{"n_experts": 96, "d_expert": 64, "activation": "xielu", "normalize_top_k": true, "routed_scale": 2.0, "balance_loss": 0.000291, "balance_bias": true, "init_std_router": 0.0208, "norm": "rmsnorm", "norm_eps": 1e-06, "optimizer": "adam_variant", "lr": 0.000694, "batch_tokens": 32768, "train_tokens": 265800000, "steps": 8112}
Below are experts of layer 2 (counted from 0) of a mixture-of-experts language model. Rows are named router (the router's row for the expert) and show model dimensions 0-79. Each number is 50 + 10 x the weight over its row's rms, rounded and kept within 0 to 99.
After each expert's rows: "comes before" lists some tokens at least twice as common just after its tokens as in all text. This comes from a sample of Wikipedia text that the model never trained on. Tokens count by the router's weight.

# expert 89
router:34 52 39 52 62 63 43 65 46 36 51 51 55 58 35 52 51 67 49 53 45 57 47 55 37 44 70 27 55 58 37 39 55 59 42 48 57 46 44 59 36 50 60 64 63 49 46 46 58 37 54 63 38 55 48 52 48 69 55 56 39 39 63 34 49 42 34 50 52 52 60 28 61 63 72 48 50 63 55 43
comes before: " |", " by", " to", "|", ";", " in"

# expert 40
router:50 31 52 59 50 51 64 36 44 39 57 43 52 47 47 46 41 57 40 43 37 47 61 60 58 46 67 42 45 52 41 55 47 68 57 61 51 50 30 44 43 60 51 45 54 39 50 55 51 44 54 67 52 54 41 69 43 53 58 56 35 48 57 35 73 46 41 55 46 47 46 41 62 44 58 61 48 76 34 58
comes before: " the", ")", "–", "),", " –", " his"

# expert 16
router:58 43 46 53 65 67 57 55 57 58 48 42 44 34 51 49 56 44 31 48 40 68 57 37 51 48 39 42 55 38 43 42 38 44 55 49 46 33 48 45 53 47 49 67 53 50 56 37 39 50 44 53 37 35 35 51 43 61 61 58 42 28 68 40 43 43 55 69 43 54 68 50 43 55 51 48 40 76 45 52
comes before: ",", ".", " and", " to", " (", "\""

# expert 93
router:26 55 49 53 49 56 53 57 47 50 32 51 58 46 36 45 33 50 45 65 53 46 47 61 51 38 58 52 47 40 30 38 40 75 64 51 40 34 48 70 47 43 62 80 54 40 44 50 53 52 43 42 33 40 51 62 64 53 64 56 38 40 52 51 50 57 43 62 50 44 64 39 55 56 55 45 42 61 52 52
comes before: " ", "|", "---|---|---|---|", " to", " Total", " by"

# expert 14
router:45 53 50 44 56 44 46 44 56 68 63 55 57 64 41 46 74 52 58 31 47 52 34 44 38 42 48 50 65 60 60 45 47 40 42 55 62 44 46 57 56 42 52 68 64 37 41 41 46 53 42 52 61 30 35 52 53 65 59 45 46 66 56 48 67 54 37 56 49 59 65 36 50 54 46 48 67 57 34 60
comes before: "|", "\n", "s", "-", "==", "The"

# expert 71
router:53 45 43 66 52 61 59 63 46 51 57 67 68 55 52 42 47 48 40 54 44 65 32 44 57 55 57 51 59 44 52 50 56 60 53 49 46 44 39 47 54 48 53 61 49 18 60 51 49 39 59 50 57 32 32 46 51 63 67 38 31 31 71 36 59 44 49 50 61 42 56 43 51 49 47 62 63 60 52 63
comes before: "1", "2", "3", "4", "5", "6"

# expert 64
router:42 45 39 64 54 55 51 44 44 67 65 57 79 52 47 34 45 54 40 49 52 62 28 40 43 56 60 44 57 35 36 52 54 40 58 48 69 36 37 52 53 39 61 46 53 33 59 49 44 44 52 64 46 41 39 59 65 73 51 53 45 35 74 39 47 42 49 58 44 54 52 44 48 48 42 47 56 60 51 51
comes before: "1", "2", "3", " |", "4", "5"

# expert 82
router:46 47 72 69 48 53 58 55 52 38 40 44 44 43 38 34 52 59 43 50 41 51 35 41 53 37 45 47 56 46 38 41 53 71 46 52 54 45 28 59 52 33 38 47 55 37 57 41 55 39 58 55 42 39 52 47 52 57 55 50 32 47 58 41 46 71 38 53 48 51 69 49 65 41 54 67 60 73 48 48
comes before: "\n", " The", " In", " He", " It", " \""

# expert 2
router:66 46 41 65 52 61 54 57 52 67 63 34 79 33 53 33 44 65 53 48 51 68 43 43 46 44 68 45 57 40 40 41 54 49 48 61 65 36 36 52 51 45 60 55 51 42 54 45 55 43 40 55 48 51 50 64 51 61 60 51 39 43 58 40 73 46 45 50 59 49 61 43 50 45 48 60 44 49 60 53
comes before: "1", "2", "3", " |", "4", "0"

# expert 73
router:52 37 34 49 57 63 64 54 50 57 40 45 55 46 43 50 49 40 40 39 49 59 55 63 59 33 66 47 64 42 40 53 66 46 60 68 64 41 56 58 43 44 66 48 51 43 73 46 48 48 44 59 52 40 43 62 65 51 51 33 47 52 63 45 55 50 52 55 57 40 59 46 51 44 52 59 57 43 53 56
comes before: " ", "\n", " —", " −", " +", "%"

# expert 28
router:46 57 40 63 59 62 72 50 51 51 50 52 67 57 58 50 53 57 44 56 43 64 61 28 60 49 70 34 39 47 28 59 38 68 67 67 43 36 36 71 32 45 68 73 45 34 43 32 54 52 48 55 47 50 46 57 43 56 58 47 47 36 72 60 69 57 52 31 63 47 39 38 43 33 49 58 51 59 44 43
comes before: "s", " of", "t", "st", "ing", "se"

# expert 45
router:39 58 55 47 52 41 63 58 44 58 50 42 54 46 53 54 35 55 49 56 46 53 33 49 41 60 56 50 41 42 40 56 39 44 45 63 56 56 40 54 43 31 48 49 58 42 49 47 37 47 33 56 32 38 63 71 63 61 51 56 46 53 49 55 66 54 59 50 48 52 67 42 42 37 65 58 57 43 50 41
comes before: " the", "1", "born", " a", " University", " New"

# expert 47
router:59 52 57 54 56 81 47 61 58 46 57 46 75 44 45 26 45 58 67 56 51 50 69 57 58 53 62 50 70 54 46 60 63 48 53 59 54 29 39 54 51 36 62 64 50 52 51 61 65 49 59 49 45 53 55 63 49 66 46 47 56 44 58 42 55 57 46 55 56 51 62 31 55 59 33 67 54 39 41 48
comes before: "ing", "s", "ed", "er", " of", " to"

# expert 11
router:41 43 42 39 58 55 49 62 51 47 57 42 50 60 47 40 57 55 48 58 46 52 38 42 60 27 45 49 60 40 50 52 57 66 76 62 60 53 50 62 39 49 44 53 51 39 53 61 52 44 43 58 61 31 32 37 37 48 72 42 48 46 68 41 67 57 29 65 53 38 74 44 60 52 69 59 59 52 41 63
comes before: "\n", " The", " and", " which", " In", " but"

# expert 76
router:43 37 52 59 61 47 64 30 59 39 47 32 59 44 47 46 50 50 41 40 55 52 52 56 56 53 48 47 69 58 42 46 59 63 55 58 65 41 45 51 50 46 58 66 58 43 40 43 48 46 45 56 60 47 52 63 64 50 69 44 46 37 60 68 62 49 50 36 44 46 61 53 54 40 62 43 56 48 62 50
comes before: " the", " ", " a", " his", " he", " which"

# expert 27
router:66 60 36 41 58 76 67 49 49 50 60 68 67 51 45 53 40 57 50 57 44 63 63 30 38 56 62 51 40 48 49 57 40 59 66 59 40 58 30 75 40 65 48 62 51 41 69 37 60 48 40 63 59 45 46 36 56 72 41 46 47 42 71 62 59 46 58 54 60 66 56 36 45 63 45 52 46 48 41 60
comes before: "s", ":", " of", " (", " by", " album"

# expert 86
router:42 46 61 55 48 49 44 57 56 55 57 61 47 56 42 45 52 38 30 52 39 62 68 38 52 35 63 49 39 49 40 44 55 51 56 46 53 49 53 60 50 41 51 55 49 44 24 50 45 49 36 58 46 43 47 50 61 46 50 38 41 49 59 37 45 51 61 42 50 36 54 49 55 53 64 64 26 60 51 51
comes before: " the", " a", " as", " in", " his", " with"

# expert 4
router:48 38 45 36 50 69 47 51 52 45 43 38 76 41 45 43 51 60 39 51 57 55 49 32 50 62 53 42 61 54 21 42 48 60 55 51 51 41 39 53 46 50 59 64 56 26 50 46 56 40 42 51 62 47 49 48 44 62 55 43 41 31 62 49 62 62 56 68 29 46 53 47 52 50 63 37 43 41 39 57
comes before: ",", "s", ".", " and", " of", " in"

# expert 34
router:48 40 59 72 52 67 56 43 48 45 61 36 68 42 47 41 55 46 43 42 59 35 55 49 57 56 66 59 75 63 34 47 56 56 75 51 71 44 42 60 55 45 65 62 56 47 42 59 57 44 54 42 42 53 38 68 57 53 60 53 55 40 58 40 51 49 42 70 48 51 56 48 61 59 47 52 50 53 75 37
comes before: " to", " been", " be", " not", " a", " the"

# expert 88
router:61 39 40 49 50 50 53 49 58 59 49 58 62 59 42 37 49 33 60 47 48 74 75 44 46 43 57 43 46 52 55 47 37 49 38 52 52 51 49 57 57 49 57 55 45 20 66 63 46 49 34 62 53 34 50 41 61 59 56 42 35 50 63 55 47 58 53 47 49 46 58 40 66 48 52 63 41 41 56 36
comes before: " of", "s", ":", ".", ",", " ("

# expert 35
router:58 51 41 42 62 52 52 56 48 63 55 37 49 39 25 27 31 61 45 42 40 72 58 38 34 58 62 55 56 46 49 55 44 49 53 65 55 53 43 56 54 51 56 54 47 47 40 49 58 47 37 59 49 54 36 54 55 56 52 54 48 57 57 35 56 56 29 48 58 50 59 30 74 48 58 67 68 51 57 57
comes before: " |", "0", "–", "1", "2", ";"

# expert 92
router:54 38 44 71 45 50 42 46 51 42 62 47 51 57 40 59 49 46 59 56 50 61 49 59 47 39 67 57 51 48 39 40 45 42 53 56 59 38 41 56 60 50 44 52 49 46 54 40 40 47 33 66 55 50 39 54 42 54 54 43 49 41 56 49 55 68 50 37 48 33 57 52 53 55 50 45 56 54 54 57
comes before: " the", " a", " an", " which", " be", " not"

# expert 42
router:60 30 48 73 51 46 39 48 48 60 60 37 75 51 42 45 42 67 48 51 40 70 40 38 49 45 69 46 49 43 59 35 56 41 54 65 61 47 31 60 50 42 50 48 69 54 43 37 41 46 36 44 51 28 34 69 38 58 51 44 37 46 46 39 57 49 38 45 44 36 65 40 66 48 47 62 39 52 48 61
comes before: "1", "2", "3", "4", "5", "N"

# expert 52
router:37 58 65 54 50 53 37 51 38 51 36 47 47 57 44 44 62 36 42 44 40 63 54 51 43 46 40 40 50 43 45 29 46 51 68 52 53 36 27 39 31 55 42 44 62 46 40 52 59 46 39 53 50 40 59 45 47 59 51 48 40 68 66 38 35 53 53 52 47 59 54 41 54 51 63 58 48 48 42 39
comes before: ".", ",", ":", " of", " and", " in"

# expert 6
router:61 41 55 45 44 61 55 48 52 56 52 62 65 54 63 47 46 63 46 42 47 68 70 50 50 42 52 50 48 50 40 50 57 62 65 49 46 62 30 63 51 53 63 54 59 36 55 48 82 46 57 39 46 54 35 53 63 61 54 58 36 50 60 51 67 54 60 42 44 56 46 33 53 42 57 63 40 39 72 50
comes before: " of", "s", ",", ":", " and", " to"

# expert 69
router:44 55 66 58 69 49 56 47 57 51 61 27 42 48 52 47 61 63 46 55 42 46 41 38 64 49 53 32 44 44 49 40 52 48 52 62 64 37 39 49 37 55 46 51 49 43 48 61 75 44 54 63 42 39 49 46 60 54 65 46 45 49 55 37 58 62 35 46 56 49 62 53 52 38 62 71 48 75 38 53
comes before: "\n", " The", " In", " He", " It", " This"

# expert 10
router:62 57 43 57 54 51 41 62 67 50 55 12 44 45 45 47 55 50 33 59 42 48 59 38 59 49 74 47 44 57 61 52 37 48 48 58 44 53 42 60 45 48 52 55 45 48 45 50 45 47 28 57 37 45 54 47 63 58 54 46 45 27 40 42 63 52 20 49 61 46 64 41 59 56 56 54 32 47 45 60
comes before: ",", " in", ".", ":", " of", ")"

# expert 62
router:43 54 48 33 53 50 56 40 55 53 44 39 54 39 46 32 42 52 43 41 42 54 48 39 56 51 66 62 58 47 38 46 46 46 50 64 30 51 46 57 41 50 56 57 40 40 44 48 54 41 57 58 42 50 49 53 59 63 50 34 46 52 58 55 51 49 31 60 55 46 48 30 64 55 46 59 52 57 64 50
comes before: " |", "–", "0", "9", ";", ","

# expert 91
router:32 65 43 45 51 43 57 58 46 37 51 36 65 43 59 48 37 54 50 52 45 53 73 53 56 51 56 42 63 46 51 56 68 60 50 47 47 54 59 74 49 44 46 57 47 56 39 59 56 58 45 60 69 41 43 55 61 43 52 40 47 52 58 35 62 59 38 38 58 41 60 38 60 55 50 53 49 44 45 55
comes before: " to", " in", " by", " the", " as", "ed"

# expert 9
router:58 35 43 44 86 49 59 65 49 57 67 56 57 51 43 50 44 41 49 39 43 40 52 44 54 55 69 40 53 48 43 43 55 67 46 59 43 39 46 53 51 48 63 47 38 53 49 35 59 47 56 56 57 41 44 52 43 51 52 37 44 50 53 50 48 63 44 56 56 55 53 37 65 39 54 50 47 61 45 52
comes before: "|", "\n", "-", "==", "The", "==="

# expert 8
router:55 56 53 54 62 46 67 67 46 65 55 57 60 45 53 36 56 69 52 61 45 41 66 60 47 55 49 50 51 45 45 46 67 50 68 52 47 49 35 51 45 55 74 72 58 38 32 50 43 42 39 65 56 50 40 53 54 55 57 43 42 61 53 38 59 59 36 44 47 38 60 20 60 47 49 41 44 52 55 52
comes before: "9", "8", "7", "0", "6", "1"

# expert 1
router:44 43 61 40 43 54 49 52 62 56 34 48 55 52 37 36 57 57 45 39 45 52 48 48 48 35 65 52 69 60 33 49 48 58 53 50 50 43 43 68 42 47 48 51 55 45 24 53 39 42 48 53 57 36 29 67 54 73 54 50 62 54 65 41 62 46 42 53 47 36 60 32 64 36 61 67 53 54 43 54
comes before: "|", " ", "-", " Total", "---|---|---|---|", " Party"

# expert 0
router:48 47 58 44 72 46 39 55 56 53 50 43 48 52 48 35 56 37 51 58 42 39 65 47 54 66 53 59 50 41 65 50 42 42 61 43 51 53 42 54 50 46 52 62 56 27 75 46 30 48 40 72 54 44 39 47 58 56 55 48 35 51 62 52 61 71 37 55 44 45 52 49 55 38 33 59 38 52 45 60
comes before: ",", " of", ".", " (", "'", " and"

# expert 49
router:43 60 33 52 53 59 47 42 45 54 56 46 53 42 61 36 63 27 48 55 35 64 62 43 44 45 58 52 48 32 55 49 57 46 54 56 44 41 46 54 67 46 54 68 45 38 43 57 60 43 50 50 51 54 44 46 54 49 59 54 46 51 65 48 59 60 51 45 66 51 46 30 67 43 49 47 53 66 55 51
comes before: "0", "1", " |", "2", "–", "5"

# expert 13
router:57 56 41 44 56 51 65 64 52 64 54 48 57 53 40 27 42 69 39 49 57 52 57 41 50 55 54 48 47 42 41 42 45 50 64 53 40 56 41 61 47 45 73 58 56 33 52 47 54 48 37 52 32 43 57 56 45 56 44 52 55 48 52 48 69 65 45 40 59 53 52 36 72 58 44 47 59 72 45 58
comes before: "0", "1", "2", "9", "8", "7"

# expert 48
router:46 46 43 50 73 50 43 29 52 52 73 48 53 38 36 37 37 40 58 54 47 45 56 37 46 57 65 53 51 33 41 39 55 66 54 42 55 29 65 61 67 53 61 50 67 42 53 54 47 40 46 52 48 41 37 41 48 45 64 52 38 49 55 43 56 48 47 63 53 59 55 39 80 53 44 46 55 50 69 51
comes before: "-", "\n", " •", "=", ":", "″"

# expert 31
router:45 44 55 37 61 51 39 49 66 53 66 56 50 52 49 41 39 56 44 46 52 73 43 45 44 60 69 46 67 52 45 40 47 59 49 50 40 45 42 49 49 47 53 60 38 37 43 54 55 39 58 53 54 52 36 51 50 57 54 58 39 32 59 46 47 44 46 56 43 51 54 14 69 59 55 47 52 48 54 49
comes before: "0", " |", "–", ".", "5", "9"

# expert 36
router:51 59 43 44 65 45 49 54 54 62 55 68 61 47 59 34 57 44 46 42 59 37 54 53 48 56 68 48 49 53 39 40 50 65 49 47 56 25 47 71 54 57 53 65 58 53 26 38 52 48 63 52 43 34 34 51 51 67 49 38 34 65 56 44 55 43 41 55 59 49 62 40 59 48 44 53 57 58 33 54
comes before: "-", "|", "\n", "==", "The", "==="

# expert 19
router:39 59 41 47 70 52 53 48 43 44 50 32 51 56 49 63 57 46 54 53 52 55 51 35 35 47 55 44 57 40 33 60 44 58 62 61 51 49 39 69 39 40 58 86 32 36 48 36 52 52 70 50 50 40 28 53 41 73 64 56 40 32 73 46 65 53 53 45 58 60 43 36 60 49 47 40 51 60 52 45
comes before: "\n", "s", " |", "a", " –", " is"

# expert 39
router:55 30 41 44 62 49 53 50 42 66 69 56 53 48 52 38 45 44 50 49 55 63 49 60 47 41 56 44 63 44 35 59 48 62 58 44 54 56 44 59 47 59 56 57 41 50 52 57 35 52 45 60 50 20 33 49 50 52 58 54 45 43 58 60 62 57 45 53 45 43 58 48 56 50 53 56 52 53 52 59
comes before: " and", " the", " which", " but", " he", " The"

# expert 5
router:67 43 44 42 51 68 56 45 45 60 61 60 70 49 57 41 52 46 47 37 44 36 77 44 51 32 54 56 52 55 42 44 41 55 62 57 45 46 28 71 60 52 55 33 42 47 88 64 55 45 44 52 33 75 38 42 59 56 70 37 45 47 66 52 61 40 26 54 46 54 74 34 52 41 55 43 67 69 55 51
comes before: "s", " of", ",", " in", ".", " and"

# expert 67
router:45 44 46 31 49 46 47 62 39 43 42 35 59 45 39 34 63 44 42 33 49 76 40 47 62 37 62 49 52 34 47 53 46 45 59 61 65 57 46 67 48 48 61 56 31 38 49 48 50 43 33 60 45 35 49 51 62 42 52 48 40 58 50 36 45 49 65 48 49 47 59 39 77 42 50 58 53 57 52 61
comes before: " ", "\n", "S", "E", "R", "O"

# expert 79
router:61 56 51 55 67 59 39 52 57 69 47 69 60 55 52 36 50 40 51 57 36 57 52 38 54 54 50 54 44 50 53 49 59 59 61 47 52 48 45 55 41 45 53 44 54 40 59 42 43 50 35 65 54 33 42 34 73 48 58 45 29 48 74 39 52 47 51 41 60 35 70 50 67 46 77 47 48 47 46 48
comes before: " ", "\n", " (", ";", " –", " —"

# expert 77
router:44 35 59 52 70 45 69 47 58 51 49 46 67 43 47 51 46 48 64 39 47 63 49 49 57 42 66 47 53 44 51 54 68 53 63 57 57 42 42 39 50 48 49 52 62 43 50 48 35 42 61 56 41 37 55 65 57 56 58 59 50 41 66 42 70 41 63 54 50 48 55 30 61 44 54 55 49 40 51 68
comes before: "0", "9", ",", "8", "1", "2"

# expert 72
router:35 46 33 56 44 57 50 51 43 54 55 31 62 41 55 31 49 41 41 54 55 55 54 41 40 55 51 54 61 60 47 48 65 52 70 63 49 52 42 59 55 38 54 59 48 44 43 62 47 43 36 49 60 52 34 32 60 45 40 36 54 53 51 55 85 65 38 48 72 41 60 30 65 49 62 44 38 62 62 67
comes before: "0", "1", "2", "5", "4", "3"

# expert 95
router:43 56 43 42 52 60 54 45 52 61 56 53 60 47 49 43 58 41 35 51 45 78 50 52 55 29 65 57 58 48 43 50 62 45 65 61 42 38 26 53 52 61 50 62 46 47 45 31 54 38 55 64 52 33 50 48 67 50 50 51 47 57 57 45 47 55 41 57 58 39 51 34 70 59 64 54 70 56 57 56
comes before: " |", "0", "%", ".", "5", "6"

# expert 59
router:49 56 48 45 60 50 64 56 57 57 60 49 47 42 48 53 40 58 48 62 50 48 43 59 50 32 62 50 54 64 42 48 42 55 49 30 49 40 40 57 41 49 37 58 45 37 40 36 48 42 47 56 49 57 50 55 66 61 59 50 37 44 53 64 60 62 45 45 46 53 49 23 75 46 51 63 57 68 60 62
comes before: "9", "0", "8", "7", "6", "5"

# expert 41
router:49 53 32 60 49 57 62 42 50 52 39 47 55 38 51 44 64 51 44 46 60 60 31 52 43 46 72 42 55 50 31 59 29 56 59 50 50 40 42 67 42 53 51 66 56 54 48 53 59 41 43 67 51 39 49 39 63 60 60 55 50 60 48 44 65 55 59 59 59 49 59 33 69 46 60 56 47 43 54 45
comes before: "-", "9", "0", ":", ")", "=="

# expert 15
router:59 49 40 49 59 49 55 55 34 61 57 50 56 44 48 47 55 60 35 58 47 64 43 46 46 49 58 39 58 52 52 39 48 45 56 45 58 30 46 58 39 45 63 53 44 50 39 45 44 42 55 49 46 39 36 40 42 67 49 46 36 56 47 47 43 65 41 38 49 43 56 35 58 71 57 58 50 48 58 46
comes before: "0", "9", "8", "5", "7", "–"

# expert 70
router:50 40 58 55 48 52 60 52 40 47 45 37 53 56 54 46 52 58 43 48 48 51 71 50 47 48 65 50 43 46 41 40 64 66 43 46 45 47 34 63 55 68 50 72 50 37 36 39 62 48 40 61 38 46 58 66 63 54 54 51 43 55 55 56 58 51 59 51 63 53 48 48 52 41 46 68 56 61 58 53
comes before: " the", " ", ":", " a", " his", " \""

# expert 24
router:43 46 45 44 57 60 59 57 43 55 42 46 68 56 31 45 47 46 41 53 48 62 50 63 55 26 54 54 56 48 26 46 66 60 57 65 58 43 48 63 45 45 55 60 40 47 63 55 34 46 45 66 42 44 48 61 60 53 51 42 45 60 61 34 56 44 66 63 68 38 63 47 54 48 64 57 45 41 52 70
comes before: " ", "\n", " —", " L", " +", " W"

# expert 61
router:49 28 57 58 52 61 56 42 53 45 60 48 65 36 50 34 31 50 36 58 54 59 39 38 41 60 48 54 58 54 37 59 59 56 55 55 40 43 41 57 54 53 49 56 48 45 52 48 58 49 51 60 47 54 45 58 55 75 55 39 33 43 55 35 65 45 47 49 65 53 63 36 53 49 56 46 51 63 69 50
comes before: "1", "2", "3", "4", "5", "6"

# expert 43
router:37 53 45 53 75 53 41 47 64 49 48 42 49 46 50 42 49 45 60 55 54 63 39 42 56 64 57 46 57 42 52 41 56 61 50 54 51 37 47 48 43 45 50 54 55 42 43 27 55 50 33 49 59 46 35 56 46 55 71 40 45 63 50 54 53 52 41 46 46 44 56 27 66 36 55 39 39 60 62 51
comes before: "°", ".", "0", "8", "9", "7"

# expert 3
router:50 53 41 45 62 74 35 37 54 59 47 33 70 43 53 40 39 36 37 53 49 74 64 45 41 40 61 56 62 38 40 50 55 45 45 49 56 36 37 44 47 52 49 63 44 54 58 43 63 55 40 58 40 47 39 53 46 81 52 43 52 36 46 32 63 53 50 36 48 34 50 44 51 45 56 43 64 61 61 40
comes before: "s", " of", " and", ",", ".", " to"

# expert 18
router:43 36 49 32 56 67 44 46 70 85 50 34 50 40 47 47 43 52 38 37 37 55 49 45 54 41 63 35 44 41 54 32 45 50 47 48 42 56 47 64 46 47 44 58 58 41 56 53 59 41 42 66 51 70 40 62 58 78 46 49 30 58 49 58 49 40 38 50 63 46 55 50 63 62 47 49 41 47 45 58
comes before: ",", " of", " by", " in", " and", " ("

# expert 25
router:52 55 57 26 66 58 46 60 36 49 35 37 52 37 54 34 45 64 42 56 56 49 65 53 41 55 61 57 46 48 46 40 45 55 60 45 76 47 57 74 61 51 55 61 50 42 68 30 51 49 55 48 57 36 46 45 47 66 47 54 50 56 73 47 54 59 62 56 58 52 56 48 74 52 54 57 41 51 51 55
comes before: "\n", " ", "==", " \"", "The", " –"